Below are experts of layer 11 (counted from 0) of a mixture-of-experts language model. Rows are named router (the router's row for the expert), gate (a neuron's input weights, with its number), up (a neuron's input weights, with its number), down (a neuron's output weights, with its number) and show model dimensions 112-223. Each number is 50 + 10 x the weight over its row's rms, rounded and kept within 0 to 99.
After each expert's rows: "gets" lists some tokens that make up at least twice as much of what it gets as of all text; "comes before" lists some tokens at least twice as common just after its tokens as in all text. This comes from a sample of Wikipedia text that the model never trained on. Tokens count by the router's weight.

# expert 16
router:50 50 36 36 44 48 44 47 35 50 59 61 53 65 46 51 57 45 49 41 42 55 43 25 57 54 41 46 54 40 32 53 61 70 31 43 64 34 57 48 49 54 49 66 40 65 43 45 61 40 30 37 38 33 44 60 34 64 38 43 52 47 52 54 48 57 59 40 73 58 65 50 61 57 34 58 55 36 36 48 54 64 36 50 55 60 34 50 44 54 48 54 44 63 31 60 22 65 53 54 62 49 53 56 55 39 39 52 36 42 49 54
gate1:63 41 46 49 54 67 48 75 62 49 37 55 57 36 54 37 42 42 53 38 47 47 59 48 63 57 63 51 49 51 60 55 55 28 54 52 49 62 46 36 68 50 49 48 55 43 62 47 74 61 74 44 50 52 56 64 63 40 45 46 38 54 49 48 53 43 45 41 44 51 46 48 36 58 49 60 64 49 52 62 43 61 30 37 46 50 45 26 54 57 47 48 42 50 55 43 49 76 40 49 41 61 42 19 53 51 53 37 53 49 52 41
up1:44 54 41 49 63 52 45 33 52 51 63 56 43 59 59 63 43 57 63 65 49 51 36 59 59 52 44 57 40 37 53 59 50 35 56 46 36 50 61 75 46 53 47 53 45 36 55 51 50 56 38 54 53 63 54 38 43 54 55 41 53 57 50 53 44 48 52 39 47 56 37 54 52 46 61 37 34 67 76 41 37 51 52 50 49 48 47 63 44 55 54 59 63 46 47 61 53 45 48 32 60 40 64 57 45 44 41 39 52 63 49 62
down1:47 64 46 73 51 54 63 58 61 63 37 56 38 45 37 45 45 34 61 43 50 55 46 34 59 54 54 72 46 49 45 69 38 47 61 31 62 57 65 67 44 48 62 62 41 35 51 48 56 55 57 43 36 57 40 64 48 51 40 44 53 50 70 43 40 49 60 66 29 42 66 41 42 36 53 62 36 57 57 47 53 41 64 33 54 51 62 57 53 42 36 34 30 53 72 54 44 42 40 55 51 50 49 61 47 57 58 56 42 49 44 28
gets: " ", "0 ", "1 ", ") ", "2 ", "3 "
comes before: "| ", "(", "|", "/ ", "– ", "medal "

# expert 37
router:49 40 56 52 54 36 54 47 54 45 43 52 53 63 44 42 57 53 35 44 56 59 51 71 53 55 66 48 54 51 37 50 47 61 48 41 31 36 55 50 66 53 45 55 54 49 54 52 47 55 49 53 61 61 63 58 57 45 38 35 57 59 40 38 55 48 35 31 51 59 62 70 45 62 59 41 63 49 38 40 34 60 74 54 42 57 44 48 48 55 39 35 66 32 42 44 72 42 54 47 71 55 42 49 41 41 60 48 54 45 40 45
gate0:52 40 44 26 53 38 61 64 78 56 59 45 59 44 44 61 58 44 60 41 44 57 49 39 36 37 47 46 46 50 59 49 51 49 50 45 29 49 50 56 45 48 37 72 45 64 55 50 50 58 42 61 58 47 57 50 43 36 59 47 41 70 31 53 32 62 40 49 46 46 45 36 53 53 62 29 37 51 49 54 53 43 54 47 50 52 56 39 65 53 58 50 42 45 52 41 41 75 54 29 27 58 31 35 49 57 47 53 57 52 37 66
up0:53 48 27 39 40 40 46 41 65 64 55 60 38 37 61 24 31 47 43 37 53 48 44 58 41 61 53 53 52 44 57 51 56 42 52 55 50 49 42 52 61 53 52 46 52 69 55 57 57 51 48 67 76 45 36 50 44 39 53 71 61 56 55 55 49 52 55 58 58 44 53 56 52 47 55 62 51 54 62 48 64 30 45 53 43 34 62 57 57 50 56 42 48 31 47 44 55 61 17 47 38 46 62 27 55 59 61 53 62 52 37 27
down0:53 56 59 29 57 48 54 53 55 45 28 39 62 51 56 30 56 34 64 28 40 58 37 46 63 40 59 42 52 39 56 59 38 67 57 53 50 44 49 51 59 39 60 49 52 65 67 49 28 42 64 54 56 33 42 51 46 50 55 61 55 55 43 46 64 67 47 44 50 56 40 45 51 52 46 45 55 51 49 45 65 52 56 47 59 50 50 55 64 48 53 53 52 50 50 47 42 55 53 67 32 62 47 61 60 52 46 39 27 57 48 54
gets: ". ", "in ", "\n\n", "In ", "\"", ", "
comes before: "The ", "the ", "In ", "He ", "It ", "=="

# expert 8
router:57 68 57 58 42 54 44 51 46 62 47 50 40 56 49 59 60 40 49 43 57 48 57 34 52 49 54 34 45 39 44 47 42 41 57 58 40 52 50 65 39 48 43 58 39 31 53 59 32 28 26 48 51 32 51 67 61 40 68 50 53 52 62 38 52 54 37 44 28 55 42 36 67 63 53 50 46 42 45 46 62 54 51 61 55 45 50 55 57 51 55 71 53 67 44 60 46 60 68 69 47 45 50 64 40 53 47 48 45 53 58 45
gate1:45 37 71 59 46 48 49 61 53 29 26 57 55 58 40 46 56 44 66 48 41 52 48 49 66 47 64 56 53 60 60 64 41 34 54 53 36 53 61 42 41 63 36 36 52 65 32 39 42 35 52 39 45 51 58 45 31 56 47 47 50 45 61 48 46 45 48 23 51 43 54 52 60 44 63 59 46 42 57 60 67 35 37 47 58 51 68 49 30 55 54 45 54 59 55 54 65 66 50 46 39 65 63 57 43 55 42 51 57 35 59 41
up1:46 56 36 49 51 57 51 45 46 49 47 47 38 51 28 35 65 61 46 47 67 37 63 51 42 49 44 52 35 34 54 51 55 49 71 40 69 48 68 44 37 56 53 52 54 60 49 37 37 47 64 53 48 56 60 51 53 47 52 52 50 57 33 46 55 46 49 55 52 46 62 43 51 43 38 43 56 64 59 48 40 64 55 51 33 48 61 64 64 63 56 25 50 44 52 41 44 45 56 43 45 41 41 39 48 36 41 43 57 47 35 26
down1:50 47 49 53 69 38 67 70 73 59 54 59 47 61 52 71 65 63 42 34 54 47 40 53 56 46 55 56 48 47 59 63 55 59 42 55 60 54 42 40 40 60 52 43 48 46 53 55 64 37 60 49 71 56 66 44 51 45 51 54 50 49 67 57 65 55 38 40 53 54 52 45 56 56 54 63 38 50 50 66 50 67 38 42 47 37 46 62 51 56 78 57 36 61 52 37 42 42 61 38 38 62 47 45 33 26 50 49 68 40 54 56
gets: "- ", "\n", "\n\n", "; ", "==", "| "
comes before: "- ", "= ", "• ", "3", "2", "Country"

# expert 2
router:39 72 51 45 36 44 57 69 47 32 48 72 47 53 72 62 44 46 55 52 49 46 48 61 63 48 43 55 30 50 64 46 37 48 26 56 70 45 52 49 36 34 35 59 49 50 62 44 51 67 52 44 53 59 42 75 50 37 43 41 51 51 31 46 74 47 56 51 59 49 38 52 55 51 49 54 61 38 36 44 66 48 41 43 36 42 48 46 47 62 63 58 44 45 65 54 38 68 46 51 52 57 54 59 39 32 40 59 42 49 53 50
gate1:54 38 63 32 39 48 63 55 48 51 59 52 62 44 47 45 58 48 32 67 52 32 52 43 70 27 55 50 65 42 50 31 56 73 25 45 52 67 54 46 48 57 30 43 40 59 41 46 43 56 59 65 56 54 46 49 64 49 52 71 50 44 47 49 64 32 46 35 59 36 53 50 58 59 55 63 43 49 47 64 58 46 47 52 63 54 73 47 29 44 41 54 49 31 62 60 50 62 61 37 61 59 60 40 28 63 51 60 59 57 49 49
up1:64 18 53 42 30 41 66 43 53 43 50 45 63 45 61 53 40 60 56 54 50 49 53 35 62 23 38 48 52 35 40 47 44 66 30 51 53 57 44 46 46 56 53 48 42 50 54 39 51 48 52 57 55 48 32 47 49 27 61 68 43 38 59 52 52 41 62 45 45 58 41 44 53 58 59 66 61 47 50 55 53 53 43 41 55 54 57 51 31 49 46 44 40 46 68 50 65 63 66 56 49 62 49 33 39 51 30 60 42 50 53 45
down1:55 46 56 48 55 58 39 39 52 40 55 11 58 57 48 56 33 62 58 58 63 40 56 38 49 58 29 53 52 60 58 38 50 45 41 47 44 26 51 48 50 40 40 57 44 55 34 49 60 59 65 42 50 30 40 53 41 57 55 47 61 47 53 38 57 59 43 61 51 44 32 70 45 32 62 39 52 50 56 52 42 44 67 61 58 54 43 56 59 57 53 53 60 34 53 56 68 53 54 68 54 56 44 40 42 35 44 56 22 48 57 46
gets: " ", ") ", "|", "% ", "member ", "born "
comes before: "|", "| ", "of ", "in ", "(", "and "

# expert 19
router:61 45 40 47 59 41 47 47 45 54 49 33 45 30 38 52 31 57 47 59 38 34 58 46 36 60 46 51 44 44 57 39 64 39 67 53 54 53 47 73 39 57 45 63 53 53 45 53 72 70 49 64 50 58 26 55 44 55 59 47 55 52 36 36 38 52 60 56 49 52 39 61 42 62 44 47 44 46 59 52 34 43 23 54 58 64 73 48 50 47 61 62 47 61 52 70 56 53 37 52 49 47 41 63 27 59 48 45 54 44 46 31
gate1:37 41 56 39 47 33 42 53 40 39 38 72 46 46 39 40 56 58 48 61 64 49 38 58 45 36 41 36 43 41 43 53 38 42 50 65 51 63 48 60 55 43 45 47 52 34 37 68 52 58 61 63 31 60 48 36 66 42 31 57 53 53 54 51 44 63 44 60 40 45 35 72 56 49 45 47 45 55 61 55 38 51 66 33 42 59 50 47 40 49 46 48 45 62 59 51 37 44 30 71 58 53 53 56 48 50 44 52 40 34 32 58
up1:57 56 46 48 62 51 22 51 40 52 62 52 67 53 34 43 48 62 70 56 37 47 38 54 39 53 55 39 56 33 42 53 50 35 70 52 41 41 47 49 52 49 57 35 49 50 52 58 40 51 59 56 52 58 46 53 72 49 39 55 60 80 58 61 60 61 45 61 56 64 69 63 38 50 54 61 45 59 57 53 41 34 40 40 34 44 44 46 43 48 72 41 56 50 50 48 64 46 40 47 48 40 51 49 31 48 32 37 60 55 55 52
down1:42 49 57 46 37 39 39 42 73 52 64 50 55 65 54 50 57 41 46 52 48 45 45 34 45 44 45 51 46 46 44 50 51 51 36 39 40 43 71 54 69 51 46 52 64 50 55 44 58 47 86 52 60 41 52 35 42 41 37 23 38 56 56 47 28 59 53 56 34 56 61 44 53 51 29 45 54 62 49 44 68 51 47 37 41 48 60 33 50 52 58 42 52 42 57 53 44 54 40 54 44 63 39 44 67 36 49 38 52 48 48 48
gets: "1", "2", "0", "3", "4", "6"
comes before: ".", "–", ",", "\n", "; ", "% "

# expert 11
router:56 49 39 39 46 57 38 44 55 53 66 37 58 35 42 45 56 52 39 59 50 50 59 42 57 48 37 47 51 29 38 55 69 56 31 36 55 39 60 55 53 71 54 61 62 71 49 53 55 50 49 49 30 48 42 56 44 58 65 57 36 60 39 41 37 41 54 44 62 63 43 58 41 61 34 48 42 44 54 52 51 52 32 43 60 60 43 49 49 51 58 57 31 36 50 77 47 65 41 47 56 43 52 47 40 57 49 40 51 50 52 64
gate0:72 42 49 44 70 33 27 51 54 66 51 59 52 32 53 54 64 43 55 54 47 50 49 45 53 39 71 45 54 43 51 44 51 54 60 58 65 37 43 59 47 33 40 68 47 63 35 53 47 50 60 61 46 30 55 47 55 72 57 49 48 41 68 48 66 45 48 61 55 68 64 61 65 49 28 34 56 56 46 35 57 51 46 59 39 47 43 51 44 44 50 49 57 59 57 62 47 45 58 34 40 55 48 64 43 37 46 57 42 44 46 30
up0:63 52 44 43 45 57 51 57 50 50 42 54 38 56 53 44 54 44 40 53 55 55 44 64 71 62 47 35 42 49 42 69 44 48 56 40 42 47 60 64 43 30 49 45 50 46 46 35 62 45 50 30 76 66 46 67 49 53 37 40 62 42 33 51 56 45 37 51 35 44 34 35 39 49 40 51 61 34 67 51 43 59 72 54 56 38 39 42 51 67 56 53 64 42 64 53 40 34 35 80 50 57 42 65 55 46 45 52 37 55 66 45
down0:34 57 53 35 38 39 41 59 47 48 66 41 43 49 56 54 54 54 54 61 48 63 75 40 39 50 60 51 68 54 38 51 43 41 32 54 51 54 37 45 51 50 52 54 52 47 55 43 56 53 55 53 57 37 46 39 55 47 58 38 61 63 44 31 67 45 45 45 49 52 43 56 55 62 62 48 52 37 45 51 54 68 61 55 64 62 53 43 42 34 58 74 39 57 46 35 51 56 52 59 54 67 61 50 51 71 55 58 52 45 81 47
gets: "|", "0 ", " ", ".", "1 ", "1"
comes before: "| ", "–", "; ", ".", "0 ", "\n"

# expert 10
router:51 61 34 58 40 43 66 40 54 67 56 39 62 67 67 42 58 49 55 46 57 48 45 56 65 51 61 58 42 40 44 41 40 44 40 45 59 33 64 65 47 51 57 54 58 64 58 67 33 65 48 55 56 36 54 48 53 36 39 47 45 48 30 49 48 47 65 53 50 54 45 52 30 45 29 50 44 42 45 46 33 42 57 73 54 58 32 41 44 57 66 35 50 56 53 49 45 58 48 67 52 38 52 55 29 24 54 57 27 41 41 45
gate0:44 70 67 56 62 33 40 69 28 56 59 36 46 54 62 69 62 53 57 55 59 42 55 75 46 35 62 43 49 67 57 46 53 66 50 58 53 59 42 37 38 49 58 53 49 53 50 54 46 47 56 48 46 57 52 44 37 41 45 48 47 45 54 46 44 38 61 70 52 44 56 46 49 57 68 53 59 42 51 53 35 62 49 58 34 52 61 53 35 43 57 37 56 58 55 49 54 44 18 37 45 32 46 58 49 59 49 47 50 47 40 38
up0:60 61 49 44 51 59 40 39 57 50 63 49 54 44 39 51 47 36 47 57 44 54 56 37 39 63 45 56 62 57 60 51 56 43 59 51 62 47 58 54 50 49 60 54 46 31 55 57 39 52 49 63 45 50 45 68 50 59 61 31 63 38 68 52 63 42 58 32 61 32 53 44 50 43 57 39 40 63 50 37 81 31 50 27 45 52 30 51 57 58 56 61 39 56 57 46 62 43 84 43 45 54 49 39 52 61 56 52 54 68 73 44
down0:41 65 46 44 37 50 65 42 50 59 55 59 31 37 48 42 41 37 49 66 64 34 45 63 47 54 37 59 67 53 52 40 57 45 48 52 48 49 55 44 43 56 64 59 59 51 37 24 42 43 44 40 42 48 39 51 53 61 55 33 42 34 52 38 52 53 56 47 49 38 56 46 68 46 56 53 54 54 40 52 64 45 44 53 43 51 41 41 55 47 51 57 34 40 49 58 36 53 65 49 46 61 71 36 45 45 55 61 48 47 54 47
gets: ". ", " ", ") ", ".", "\" ", ")"
comes before: "(", "|", "| ", ". ", "– ", "S"